Experts of a small language model: vocabulary 8192, 16 experts in each of 11 layers.
Below are experts of layer 4 (counted from 0) of a mixture-of-experts language model. Rows are named router (the router's row for the expert), gate (a neuron's input weights, with its number), up (a neuron's input weights, with its number) and show model dimensions 64-127. Each number is 128 + 24 x the weight over its row's rms, rounded and kept within 0 to 255. Numbers have three digits each.
After each expert's rows: a language model's description of what the expert responds to. This comes from a sample of Wikipedia text that the model never trained on.

# expert 11
router:150132107147101120148063145087128093118152106096121127182126143098093141121149116137134089134138173123144136091128115109126155110105103136158140130152110125107137144160145127146151115102127170
gate3:106117116115085095157111110138112133102118086096145172094135101104126150103122075168097104105134124128114090113126127137134122109144129112129143131107112088170115171136135121100111156150125114
up3:102117116125163095139136133152108120086154061109143084085147092174097139140129098131135130105115137109137116116131147143144116137145092134103171121125099154103089120113104133102132132116129122
gate4:099158142110130171104112161117117081091162047125093087145129114132142119145152113094153113136090126144159122087111094117127100121146107124098114133149121159095142150154109123140134088123157136
up4:121115171128154110132126175046112128118085150121084147102137121132147104138167168117156126132153133136129129115147117180109142130124087110097120071125111118122130113119114138119133168155129145
gate5:083172135124128125160115122115121139117162115106130137130136068136137122064145110120160126133137103132109144138157121147115132093090139074090146115113133109144146122140171123101119150105080116
up5:117132118125132137088142135158123160136112139175106131102172111119156101140095119099123169133131113136127107151120131137144119116128150148143104119160164133123099131117121104135113142151121140
gate6:140121154118100114125123161163113102163133109094144151116110120096121133097150115142142103115162122143166131088143149142125169160118125151123100110113125162111153148122119098097179119116111147
up6:144124125129101114134126139173123077114182093091161086136131130077133136094114115147163122136124133123146121175144125115102128096089125144125178132137093117143136112102054115145139138132092121
gate7:162144128105125137151116159096130147094168112109114111146104116124101115077084094136166132143104115118121165103179109138148157123159103123137153155142127116147156086174145111113116134092133098
up7:129095142124127108122162098177143111146138137095139169078126137130159134119139130125099120142155117091106124106096130126127103131141162101117097096093165137139149140115095160091137123155102162
gate8:146112140101107176120103132106161086167132113120128127057176110098114115099124124151146144131180127102140144129116121142163123099128107098104172104161153102147146122113134084135138100108078121
up8:108136129133117132131122125149108166153154156124114124127136146146120150100113072148135122145100182143068121140121118122092141170146129101110070155119118109092139125139192141112160130109124149
gate9:122132132128099124125104111112119096054132089119148115111112112132127130139161153119115120133084129129154133110178188122150140073119138117100145155130111122142112121129087082106120101104141116
up9:074160106149098149146060143090155118117163073128129109170119099129131132121089138111144103120096112125137163158137134157107155125087134138123147167093145117088103150126128121098161143132131147
Prepositions and function words

# expert 5
router:099174183093185114159108177132114158113126112118140132115150160156146144116127099143125132104147127093140116117126130138166107154152080159161116129172138132104102111131102135090141140118151075
gate3:134086136099136108161088150144154129154121082127145093147137135131095142101124123169109124149105101113119113087089146118137106141172092133155141155082143099106126130143115120123108159157110125
up3:132121152128070135138118110113165108136111160103111152144080134132150131154140113150118182111148128179136125141126138147132151172135120154124107099113168142161116159095141104108113147158168121
gate4:107113177123064107146145088117098138115130139140148102106129149101110107154132087133108161119164098155142133089133129132148121105156123129144090123126141117112179113146125129154164157157151080
up4:168146119141128103130153129101158117146101132162169146138120117192145132104102150138111118111129170112162106154151073114145178138139099139140110093152150156133125123097108121117105133178167148
gate5:153120139119168171168140147107133137049174097135117157137136107144139139071122111129136150152094127085138135093114133121145095129146131123118129121135141140135107076129106087101109088109151130
up5:084144100150141135079098111114122126115116108145144127084126099133150098158101133154075156132085108098123101090194141137125126115119112158139158175142104145167156125155154130118127127118084104
gate6:175162136089127157160147128139174157108110116099116097121138138143135120124116105143166138121124152106093129125132127162101161148137115130135105152100112117129102156124111120205115130130103101
up6:142168072123108112138093140154132094134137125146158100127117100130120136164072125117159102100113110155088099118151138079148114114086146152127146146100126114131133139136119098156102120093105086
gate7:127095105089127140102111140140161122138150098124139155110170092132115115127091146169159141128130111122152125145128111131156154114119092137095129159171087124139152138104158121145133128087157094
up7:138111177151110100109140132113153153168158178108137143093116154115113094134133143103121144167146135131150108112126099124159080105154173133094109125098128092100119122146104110124106132108124135
gate8:142115123099118144156110123150083113115100115128122167146181109122125152089147112142137069132170124096146117117116109111167088116133138097139135124178122126113112089111114142155117121103137095
up8:131135137133108087109150137190128136133168077115147098144170104063086157149109096115119142118083126153168119102143129144100129099127130138109137139146098120093107100116086145168129164147144138
gate9:102172128112143098141128156147121138117148106156097134117147113145125094110142153095153120114113070073120127114123118092194117134106102151090079128149141175107126104153107150137119149136114088
up9:129166156125116131156118090153133102049137155146136115196124144159118142115109137136089091118128117136127117138153105139095109105119123125158103116126127153121191108136123157118130122097157155
Consonant-cluster fragments and commas

# expert 7
router:147096123108133154099134154133091101115116160135111124087162169104127122121129113154118124134141145171127114171108155079130121121075138129168146127138103127128085133144082125156136147131176170
gate0:125158117097116111122112142134186101132119146121167106170125101164135112129123149150123170147143132118161133070190110091141164116123141152154086153161124153168127112154114102136140119133132082
up0:120140145119133137142130122101121100097115103137096088114108099080140148122122176146183135141101104147126123137138118149138129097098160087124122123137142136096136150125148093131137091098091098
gate1:150112103105126123147097193150094089123121141126103116103115115131136109118127095135147114131101131100101150113144093098145135106116121084107115146143134092119099152134137116127121132131104084
up1:130127123133134144176145113147091099112100093103143125127176098123122145103085148153143159147122146138133122152106147130120161130121140148096158076155149104106130137132087116102180106124135126
gate2:136130077096081110111125151117142111115162130136130157129148098113130115084092136104128093139120104099076123127151135109097112107116107107113151154082071068141133135160074125132146131142118090
up2:160118131112108127138133106160122136162095165132127104106063174100133157144158143122123159136143135147102116165110127099137153107109088149144120123154128145115138164154110147125140112156106121
gate3:138131099102104149147068125136086136121130139125142094099117077154149113106136141119118125156110129138126104109104077087097161097144117123113136148148104139102171144112140123131162120165128139
up3:134089105143082108133136110139102127114086126120131127098159073108134114081111105146091146124110117117141129123128103130122131131084189096117104178144118104149141144108125143107137175151116130
gate4:132123136097134139147116176151137120106133106115109098099115164150116079124146098136116113110106110114115169116105127076093126168104096124134123144126127147094145147133117130139151114128160147
up4:139163147133080113161152086113141116124134117102091119139115111110111109083116154152128152101167136128122163078139086122118162144151098132110167169131133102154166093115125102155105114098149133
gate5:099140119114140147152139095162118139119173134121090127143090150126120103122149089157113148150133069135107126087133127107147144115130115121111135115143183090129144175149083083112136154106134142
up5:076135104127116147087150110126140072116133152108131079130123181130095136123163124148152147157135127107128125119143160127097142102128163169124117118138153111143191140108134138119145143136171134
gate6:135152132089132124097097141130134092138118118112152128148095140128111085120141104141094102132144081118167143108164158103119167116133126154106177102140073122136109089163096145132145104143128102
up6:097137163133105088118161167153114124138144112134100126120133114161159154157072096096160143154084121125160083113152085173110152139082099124156086112127136093107100107105143126158124136108115098
Numbers and name pieces

# expert 0
router:119140143100127126090149113140082135125145157160119082127137120104112132124091141085117134155132154170105162193107157160113100129145101155124158097115131127090092120104121136121090148137147140
gate3:128107117096096110089106108164137097151152153123116111164136139089079113137096105178078145124133099130146121160106172175150092105121126162130122136090169154153112144142086115139175126106108103
up3:133140094105150129162103110109121167134117097105119129148128166110167126137148123154156147079175152138125188128109141109114089136134145148149109132100139138140121132120129142109114132157108115
gate4:143093119084155116148140114097095105146146122151100120171156094156090099117113113135149110165103146133153152182110127089124142132139125121081152086081089123119099108117122142152114118133144083
up4:165112108183122084109136110131155103106112149144149138096132127133123122163141157127103102139147127132162183122114132150146177151120145115128126138153134129083150107129144128094124116146124176
gate5:128115071096129137130124115138098111105173107066116091172126136113160147129109117112091128214112111115110125126126107149151138075108133103103145172134126092120132130133122117102174150091158118
up5:156127128126133155139114112105148085102162112131105192112133179107112140131124113148060113119144095155103123136147104151105114109122118151174142154040140088086080165139120092104119150181120118
gate6:085116175114126132127161052135183143121117144135143121143122125156127092174120172166124134152094122122156149115149134154151099110134120148134076077146155128154102127153085149123165123127098097
up6:090140175099116104107170154114101096098113114165124070151130118156120098099107157116141179162114137107113125124125157103105139118091093140135144133131103148112112102118103137111075110139109111
gate7:161118161109081162121146122169109102130130105103139130090111118146138142117138179135103140135117124159122131127112150200112122112140109119085160103072150108110098177129125127143115136164132110
up7:132130174103138165122072142147163130092169126147105047192080120164127158111138107136165155124129152153105106128151122098153145119144128099147095135134095120114137134155145164140124133123106118
gate8:062132128099117123178169082119156108132153094084140120166166128112127110081112146121140174124111109137100164131145137162135106107132116153117089095138096102100095152136180138077139127120152147
up8:156093137126144070158161125130127137117101147190152152151086126131107151104125127133124136090158172143137088149141134154062147141158123138113122109096115099093090171094094141119075095135123098
gate9:125162115078114151153130116143134160150135091132081070143151120089128131100092138144127151102125116101119099085120110133140128113126142122085126132106171125149103164155097116132183129155126113
up9:122069143109168094123153132140133117148119141129153136132112051141145135123125133105150117113130122176078095160073126097097160103144098104105144145133124121120135179125142157118144133150147103
Hyphens and infobox punctuation

# expert 8
router:130129173118114115151142103176117120161131185123147103091129144087111155099142175138085108111142117153117129174120155126164092089149175144142156131129103143098138156097140121163145123149095142
gate3:136112110104119137105148099157133144194134148118145128096165153123114132108130142097112142147142136135108098137164136144106142109137168139099114175147138113128127155127135062122178176129128104
up3:123183076108152116117107091138092106173102112115119148126108115149115115143109137122130105162131142109131158137081138115148116124136133153146146097140156130135083158110139149104128171139112110
gate4:160094107106147129141081085115165088148113127149129109096090114128094118133162126114115153159078099090122142091128166146163118070153142095103150157090159116122137138092100124173131139124109136
up4:143143104122072140140111098133118086127100157114111167134132115147157146157195149107150112110115124107083139130110127128157091153109151142109142157132108113127157137118123123186140115134112163
gate5:115139147109110062107149086133097128124133107086140123144146148158135129115120143159095161151155131106124113088148155114124091098150165119107123144138114144116137106155114109171130133136118119
up5:170122107131099150129113139164136157151089137097078103139121162150132102165120118168109099149151153155129119105133118094140106130187134108134115184133115134077163097100157162152180110117120092
gate6:162134137112141145101131122119153086129136136098156119096131107124138132121134141116113110168126090151152138105100174137133084121189171112110119113123151141085129142128137121164159156129068142
up6:113158130128162157139112146134130128150103114132095115182096122122117143177117123143140103088096129143080151138149125101135118135122097121126139135143115145120153111194089144105149073114102136
gate7:129161108092134133104112123108134097122156124149122166141109147165088103094116154122140089147135129116113161140124136084141145172124132134134145097133114145132123166137127117143139159129137095
up7:136090104126154101103084073186131155126126127119104089104166122111070135180182151146094118099151121124117148134118139121166145132131121142137105070124124094106126107097100117144165145143131109
gate8:094078114104072128120129135159183129149136152102162084110133120123114121149110163129106155169140109122106104138127140144119122126174140163099110138124087116154140156113115088159122147103145113
up8:127131129121124096140115118099139135148106118104135149136175101080113140098119170158128083150175135121106121131147131113129098087144134142115183180090156125130101122101133154176153131099105157
gate9:156093119122099124130142092068116100126135151143134122133171113104155138121107135115153130121136141076130152154137137105109143052121123124115122144155136109123150156071177151155151154128124103
up9:146137140124135158109066124117123176088083100089141133163145171172120154143166129159163105125095149126121114120095153091079133181068082115119145136124159090140124130113108156104139113116135096
Commas, years, table rows

# expert 1
router:121109127145097162136106156130160114143148103098118116117153060103128161138123141130166136145129115153173114105145090101134125145127104132099129172102166150129145128154091135170172108106132086
gate3:122163129114106126126106148099153135114158086116087100148156084118120103139127093122172155107115127161135143117129080137144100136121099161099113148106159114109100152108106101089150168086184090
up3:111132108113121112114131126152110108159120112143097109153145091109130119161157140120139109108170119127161105103147153132120123119171133142127086059138111149118096145155094155108156150110155096
gate4:149132157131069139108075169121121135141136054130120130160120129116115114170117143115143123146165139114112111121156110124122114111099153136102118156096139102145106104132139080117094138086096121
up4:120144134120167118154158152137096149113118145100076135156114158153126129090095126170116128098110150169091128103126141112130159169126095106129082076105130164120094129133169145096133137118116131
gate5:128138091092131129124129136184108162101132102132141114145107126115120095089107127122144104132128131129110110081179104115181146103127091092118115120138098106119112161136137146153163129126118090
up5:098135112115165144082096134152142145113141116064091148138097108108081138139098130123131114136127125161115116132122149120136129164136141150128169139129122156126117144172100128115140122127132097
gate6:103108115089087154128127104097122162116180130134144107119096110154184119114117120144124168153137116149111111096164078113126080123115084130157140138107127141158106127134148136128141145137130105
up6:131158126124162127162161141091152125108114131138133181119109162158140136085122114092142100117117117114131137107109164149124117140151165113108112123123069153111083115129150112099104147138119119
gate7:164111125110081131122080130143139074104144089143155132126143167096126089149130183091118134153137087155101148086110129142144103102098125118077154137106135115113123172138082133126180131118130097
up7:094145137115159149135138124097160116157119134090132132112089152135140094112122109111129096147140117145129148131087112111101114131081126141112168166138146134124136101083135142140127128168129139
gate8:128139129124120165120090146106136135103161127156127081134127116127133116158099114142145141133111142108112116173129078162113122077094152071126100133152192114114135107112134120160125173076116097
up8:130165119133106119115120130138099143088163110079165103132167133079112162176095149137163124115083149102124106138113128113121183109107157114124153139138144125119150117108132129131141148119091155
gate9:068130125121177125098141131139144145129171072093112143134103125155143112111117109137151170134098131138118173176180093115151084152100107124098130114149162155130107120141119147096145115123162104
up9:113129096144161090143140138099136130131122186091166124103104128138122145137080088146142143135120120126112115117139078090145094125135117094097136139120129154137142174149159132108157146067111133
Articles and section openings

# expert 2
router:130149112089140095147163151147138122095128144112150110170141161148111112132140078155078126136149119113106163126124126156093167128099130147146123120115109171143147141167079120108165132128162148
gate0:106128175118089122141139104098145104098149156095135158155120144092094123108134092122084152133098127101133114077141122127140094154111119162112086111071142130130139120141168124115121132178145133
up0:160188115108154115136117131115096137135094143165127100129126121126154161111136153099158150140149132093143118152125071144103150093102108142116139157102129120098127088154146104151148154083133125
gate1:136117158106103127176092138097084089171131121086134163092150130157111115110147091103137089163141127117131126116102121122125122122147117107119068154119120157159158134143152123119153111150122141
up1:148089193136128138148136119121126118129119131125155090115089147151111119107113109139077169152144102103127110095099104126123160104104101133126129116117160118133122100176103129133175074136136150
gate2:140168155083097070140159128144085126094122153084112119136139108136121111131146099129096156168119145102104173158181133125177127082135112164089079148097167119124159128117145119097151086126139126
up2:124151068115167084113127121103142135139122163137112112104142116086126145136129176130126122121114129120093139139173120135173105098103111155119139128114146150138113147154126111138121081136118117
gate3:088114160131138130157144128125123098114104112117161134168099134127143094107136067159108182124131077099118168088127107131120156137114127153175094128122123126125095124156071123127131139164145137
up3:146106148106120155162120130147104132135117144139154132140174140130167141120135098167124169115114094139112137131118078155126172155132095148110151103120084148151072093133076085101132094124111146
gate4:168168115116128166147118133139117084152103099086138113164136126134155118079154130109164068129141115104147148123159124120171139081103116155113101140143106155146102155112135096118101143111154139
up4:104120109139084128151149135156145150145146167112081157128136158145148152138110173140149126143089129096111134118163163077152124150123095130109140083144160106096144110116108167106132097145114106
gate5:101164194097122143157106151130154142087127118131151119125107162151164139133158096179141110117115101089110139153104137159141129131110105115161089098110172088104148166134127116121129125098146130
up5:105142105115125115126118138120145136143153099128151117133181182157167139157098127142123133098131116118083155118102155147111164126093170152109125121114162128135143139138094126095131159141175098
gate6:123144136103116098098157140156102081104140089115071125165152122135122128109143162144122150169131110105100150111103153140126110134085109086124104112137127130103094157153065115149150131149145118
up6:140161168101135120078115114139132110131134145103116132094113155132137100079171152108125076111153120140148081117146127152127100118082107107102113131134110115168099141175138085095092106116168116
Name-internal word pieces

# expert 9
router:109137158104135160094130134153154138146143150105112125102106117102115117094164121157086156133168105113147094167147105124144127133155181121118099112104159114141152127114119159108137088095129132
gate0:122118163113140135092111153150159159122150105112119127106156145152145119158200094132092096171088166152161090126125130111145103117152154125118087181110140129133111086123131085133106136149135108
up0:152108166146100123097130108146107048095132128127118131125121105163108110128136142122149123132103140133145179135119116113107151133129170149162136100110098154150109105136124137162077137169129138
gate1:142119151109104115099153092137144116127153127125128102140141126160134121139154138154092131173141132144144080123145167103106096110166156144094122103098135111130088115162099069161109138103102082
up1:125125150116158103114086136108139157118093128118119137125060174102139115166157125109131074133153098170170095081093124094125139081133162134104089122128158113111147103119065106146117110133071085
gate2:118112142102090113158156146113150147150126150146118119134121145134120115146134080127121139129076101144118100098107113151093154127089140152121094103108135119146122104163189106130100150092119130
up2:120143065121131163170170119119107159096131130101160098124125086116122135174142108118140104108080137073119124113113084166143143125100114144138144128161136119121195115143120124116143108122112149
gate3:157119164121083152137137115138126151105182121153123138106144118165130135141123141117118154109068111098134174114111083103142162106140123135160114089124129110145118112134125142122120153120110142
up3:125116130125178184143142166075171080131125136159118120131134118125129122109141117125149095105093123156135122132110140122132077197117103150143111155127139139092165174085185150122118136170150148
gate4:096102153125065141131142128145146167113125151130101161113133113152094122109125076131100119156126125113131114105168107143141144127118171094131101102169167135158160112139137168111162107121101138
up4:105179158133103099138088170139141103106130138171122126166139126105126089185133154084152115120095147120103143178134110136136101134083135134100141152104145114098122165144130150136089105140140129
gate5:125142128098123119120099136148133141131156135152091161148133142114180092139154123140081128117149133082097137138111103116155145147132141115084105085180128131146108149123147126102117095101094091
up5:082123083132174147106136155141130099140140120138145156123088119182089144114127087141095128085133127112153087129138122132154089170081145149139105119115096088173145113154135130123108099085145148
gate6:154132102120147163101144112166124133122148143103094168095134117141095110100186108094121129141116127111127125130121127168147108121186145125096078068146112118177134125133138144131148121107122103
up6:157098139141151145093129148130105138140163096077132131194088098105116147125124163106093097116147129157107127056165180108134104128123128136105144114116155129159122146109116155130161131115121134
Pronouns in sports biographies

# expert 12
router:120133110109138133129147144128122133164118140143116101112122110136135078190129178124140098109129105148169121119114126162079123135151096069159103133176128124091139149051116123165098158117137114
gate3:074130145118171115132210127120156124172114117143148155095125159154103112130129147129119103115119128099127129130118140140159149155153135096157147136112117118090096123094114145095132111123154116
up3:116105086123139156096110100081115128115137135112100129134122141134095128165134108136094148119119148159124120144164110094128107117126093129113155124131181151137167138113144146155156133128097137
gate4:162102113089091145124160129110156122123136128128149125070117147150150131142132134101098132113102102086115082147151126183116110096131168135100150161194147103143162119118145065141133149136098089
up4:189106160099124134111140098138117113093124129116154144101132129118130096137164127143112139153127084149123127172121146137129119132124140108165094103146118118098115143109094139175093202149149130
gate5:145130114103142155145111136119142147139124150136140116122095077114113062108149147118083111122082134145153146142129135155133112085127120092087135150124100134145108116170143114160120145150094076
up5:117103106130117120110167161124124168120115089141106115148155160169132129148109122147188126151118111124106129132114145115126137135113075128147139083150150056108101104103087131111151101123162125
gate6:125126198106123129106110143138140136155149133090130130113095144106122076155164122142088127126111105118115153145108119143132102105155159132121124160158140093131147085173107106154120133105102106
up6:122131109112100134103108144153155143138106151072159117104104137131142132115132102122110122121134125110173128108143159099120119135109129151126170116123118093136129062145171114171141148133161175
gate7:107139130102101135129141168143142132138133087088144140119141151129122113116137137153140134109120096105155089125153106166113156118149145113132094146091126085101111158119148102143109143103082082
up7:157163132111126129126163180149131125094078079114133118135130117109143158107102152182163146103115094149144177105110151101137151163119127167119118098113148107107135135097120110135152158077126100
gate8:103150113109098139118140130114117155139110104106141117130110148123122039159138167168082118133136102128114114145150117118162142104112122115103093151130103146121148143154117076167154143138128070
up8:171087103149137152118102120115088137152144148174117144081151124124137109144185106108106135138180139165129083153128168147169111134120163144095120117148135118126142131135107129156122143138133088
gate9:146113130114118156127149099113130132116158145110122167122118128119146101146171135139093102100130096109126114148151150160159139135147186105101102177121139182155091100142118078128114156151072111
up9:119134135124164120134141140151125094136109124089117157137134137151161168153125131118181105142035142110143152132125114156128147127131117101116145070161118146093137144112165122135104137099158145
Noun suffixes and copulas

# expert 10
router:129105115221162112103106128140109126158093163159145129117129149122094184146132156121126119088135179164152132126088122140120125148115137149177159134126122127127130136122128172159121109141139144
gate3:164133149113125130144088124120116121162134110101135153111140116147119144123171112108177183120095116130141138124116097116135131104123130129090120100123139093164140135109148061113161142145127119
up3:135122101151098146110148128132168120136101109142108110095140114144188139172123165142100160171103125144174100121109153147106129083125130136146099114131106149101080093109161126124097146126125126
gate4:109144103099121135137150165138085094124147062112149143092115102113154097097167088088107120138137139122117146126127145172141157124148108179117133144164113125138125131088151112120125146120155118
up4:127104137118175141127130150120121119092119093148103134126144077113106094177139128147131079090106128141125208111105131122128130139090153132114157096190132093129155152125128130141132116122117181
gate5:111156180113098113068105140127113119143131106073111156115144101149088091145151126094134125143122116126113162142116111156132116122113152112129141124116116156143118096146119115096117161078100117
up5:158141145126120145138087125106081128126138134133083136132134177113111127133141107172089091125121159132137097108112102133109111118129086104112122146116096162132158131106095103106131148151105142
gate6:120127100111137134149104136164166134129147142088131081128105169103112122079119098114122110151139077131083123125148121143128158103153068135143077166155105127085125137143130073143145125154116095
up6:127155115133097114128123147129086108170172133093150100155082101161154107138158130126156104122134117091149124133144117131122107124134093116109171117157103146171104117109154147114152130129156164
gate7:096163102101135173130091102171139120137141125112096124107145102146173094139154163122142111097133104143117100112202132159151086140153143114123152155181120121151128130152149083115185108131108097
up7:113112155111139106148134097132110137068123084101152126114141129179130114113149134140130133201139135149129124136139137111115099119158127128117085134100125092162102113119165123157078139131158128
gate8:123096118114118105139076143145109120151133118138137137113166127110091104123118101122115154127105126107124138097145107124136126151123146110128136089167138137148120092174083143155149112083140142
up8:150141114117115139156133132130156125110103168119132147127160112144145121180150179107138117121168106111134137140100088131128121133126107119118157157139164114113094136085060110120121127139141148
gate9:097141121120166127089149136199111122113145108114136115157140174138103119075141092141131128143136125106101142120121150144156157132125137058095137107157070145127127128122174110089148106089141136
up9:168143179125149159121142120127150120108110150152129108114168156135149102098137117134146112105151108142156101103103159122075105168174128109111116137100145102115141149119113125167137177097076117
Articles and plural nouns

# expert 15
router:107132102096118104091164127146147192148100150135130140139112147143087159106161117122108140168149159150091108123127125134127116159117150097093155095129142110174089083157175112123141127154085139
gate3:140145132093109084151125103155104133144192113114155124135120132127137147101101117120124104137104155146132082087107158132094101134159145110064098128121164118088166127147115063093102143107114080
up3:166125122128143105136094153129118079117141104131147173102146113103144121129134113114151084127131147098120121102117110093119142169128098158122158155128104145141127148096162121117162128093153159
gate4:188121119100134102121140163135143115118147134097139136140060146144131099118148078103117122142118064116107113173146145110117124117149134126133131119104124142132127104147150088084098134096119126
up4:111170148141086145109126152165129144132139095173126117154174147141126108186109142131114118122129138109119117073130115111124113155116158140159122091108158126150136158136127129154131076137129140
gate5:138125139098096103130137077133165108119150162081141178123106122129136091133137098180099120121134092077153142174136114106149107110117110149103077127123105127160139128165140121148143140143109163
up5:111176093121130102119143163152197133165113137104119155109144104159121101156138163111135109157126106142147136170137120123143146133130128099143115145149133138186118074153101116150145128072121136
gate6:097103142101101100127170138172129121101161106113131148142075101135144127096136134070089107143107085141101098103133148109132114116096151144096110096118098196117128126149133120129139159155114091
up6:138112180120140147134124109098095076166124135101108185066147084169120119118162137134112103149127158148078150154121106094143161147167081096104096161142122141126112111087113114123161167150140137
gate7:141094138106118115120102122126162133105113135112116142119143121134101109126116158124129118140115108128076124121137095101141074091123126152145152103163133106158123111157112123100128145161107118
up7:151162145129129131170125115128096141135118157147123162116152109142135105133167144106182125110088098128113171145059114121133142161107099166130136145135127153117161186120131151142113122125122175
gate8:164118113112097109137127097129148168162119135122134144075077159144092144177155143137127132124147115129131124123145087135174120171105154118115126151126118131159145122103114088131135164178101099
up8:133139134130116108151159121130146145156131107126114167088115156159108131153116116133120145116127124146099168109133072175160146169114085172097083119129104164106094123121146124092114104124115149
gate9:130092116104122146146123116123102120133119118145146082128117148094126089094138125125133116154128134105130098108159132156114140091185129101158118131105149108111158137125176118150112157169103104
up9:095138091120124098171131134115163129129136140083135115153118123187100158118117076122123123141113123116103152168152107126119122149160090152122192135130122125150129129112177088093135152108129109
Infobox labels and coordinates

# expert 3
router:140120068131111099133148104134134152117112143158070168096123109105147094119161097131119144138108083132135110110147100096124144124152147089142115133141072150126162070116130111133123107110110125
gate3:151140134112118106160142124136147114139161127095159149089161100096154138122096125115134077146112110107109120131143122097130114126156143137151116129146148172146144187106164100086154108120146115
up3:119114096118097142161166158155152099131153118126155167100175128106153164104145079094120138104101095111126130135140160160132091163158144127129123164171121149130106141107145089108090109116138125
gate4:164118165115135115151107136107113155092145088153119131084154111099116109118126148146147075115145095070082138107169091128079141129147090111132124100148120137117119119114177102122138146105110123
up4:144114112151122152157131084116138111110169122155136108103107113113119097126130160131113145125175167162124147142135070205132126108104109124105146135124130129151095076098140135115121127151107106
gate5:118105119100119146157120089153137128142140125131113114116135101099184163083144172127130141124114091130124117128145120137136130104170152128116127139140113134187113127099114129094172131120114062
up5:102100149138141135123131187145118150116124128106094138138137108159118094145126084166125110149099094110144129087147134118131138105138130130131093170131136107136071138147105083143139144132139128
gate6:128116148112133110151126154125144130120197082112095109116151069109124080070126127145174103115113089106099192157168114098091136130123089129078114124143104107126087144162135110135136135092128136
up6:103134116131111119129126120131021087092109133142131120137111163134148119104135138116111142113143118118114085128139141153141083099140125159141155118090111156147124134131122166107159107179129166
gate7:154161111089145109112139140130058109122167155159075160115138093139123100098094120098168101126128084112111130167139082101100141112112124108117097138120125137109152121140140129130135149122118145
up7:137110120147136147129145047113099139149093113098156132115096141143096137130114138118087171128149130099114178149166161153157109122098128144115094094135112129129135112129126119136129165199122175
gate8:158140133092156150161066101139126128108141105121107113135168109136111088094149112148123135142156082120136110092178114119155135099144144128137091122106100138123139169139123083132146125129122075
up8:126120139112131151079079113120110094115133137130129118108165091091101090141141139131111118126141079160106077126152157100143136096190118122115107141165081174080148144165123122160143126155126107
gate9:109139127100149075187117108136119085107125158065155145123115144128146131088159132157151105136095085103099143131124098153134105111110113133133155115144106103094148095101189143134133125125134091
up9:101107082132139114094126126122146148091123148108156137070166163152154154154160115109132139154119086146124107084176133103135119152168147097122144081160130113169126139116116150117124134160095103
Mid-word suffix pieces

# expert 14
router:135170129149160134101155119130142118139134130152112149099137110154106099133118140127115103125123143125113125116109168113109148104143160121165162161142182083173138131128144139150123080138121126
gate3:126133121113101094102157131147182136096096097111119133144135137145121131132120101131100149135099110126088129099146168088133173102156140110104129113162135114118156118127142123114163085115132093
up3:107116108141111139100136095118093117148152123179149161118149141131138111138120072176179120096153134122108154135146122126095152138124136145119074118156141176106131137119135126131149082124144137
gate4:146153130117138107135129152094111096097109110114091163117140124109110070134154148132119107112120111098111113121131128072129143130117126125169168136123132098167133129117143162151084111135097144
up4:139142112125157143148099105055115102075127084113113124122071124123116128133149132154081108134117129129130110164099110076138102139140112120153129174111133152104147178121126121113099154152081134
gate5:155155124102108135119102144081113102144145096114094148135113088134158139104096095121156126143123106118103141126151156086133130117149155140102103165121133123101095133109153136139157126162090140
up5:150105152116090138125193148075158103093102078112097126148106106141093151131119100123140116113113095140146117113121116117099150142081136120124103159134153137090148138093105139160110152131135138
gate6:119159172127103119150132120127134160168132068120138103112118127123172111144126138178086072134080130127166101105082114106150138111115178138089132138164100129113186136135079086109101127142117124
up6:133160169142120107088138135132121135091111133142159153145158124145122114112154140103081177141140150172138101096090117121136136125136129114111089115142092126176137125152126114120121108079161158
gate7:166147139125133151145160102164167133151093124097106164104100137159122127066141062164123110128116101103150105111130130130109138099117143097103110104113117118152158132178116126126133126130115107
up7:137148166123127150147145140119150132167150164112112103129087150092161095132156106102147126156158133171148085143170113136144126175096119129150112150107118135086101122089141097137140159148107124
gate8:140169090137138113065135159135127067150149145137125149118163126161099095071140105129138145129120166131132145120122136096123153134160166115083117115144128124137173144128158166152091144130142113
up8:118098132110137107130169125139121145120090118137162161104119109160133132093124139146123145136129129120101099137120053104127145126148158145160119147079113111131089134128139125105122125126110131
gate9:111144156118167137137156153114113152101141146151101162121134139158127090073116141094150127122116112110107147144158112123144097115107132142102147135118145096103121111107199173120139116124140132
up9:112109159125135083115119106120114151152133100134107154141102143146156063127086166148104071128143140130123117149117165116130166111116133139132154174134123118131163121136125152145099132155110109
Prepositions and verb particles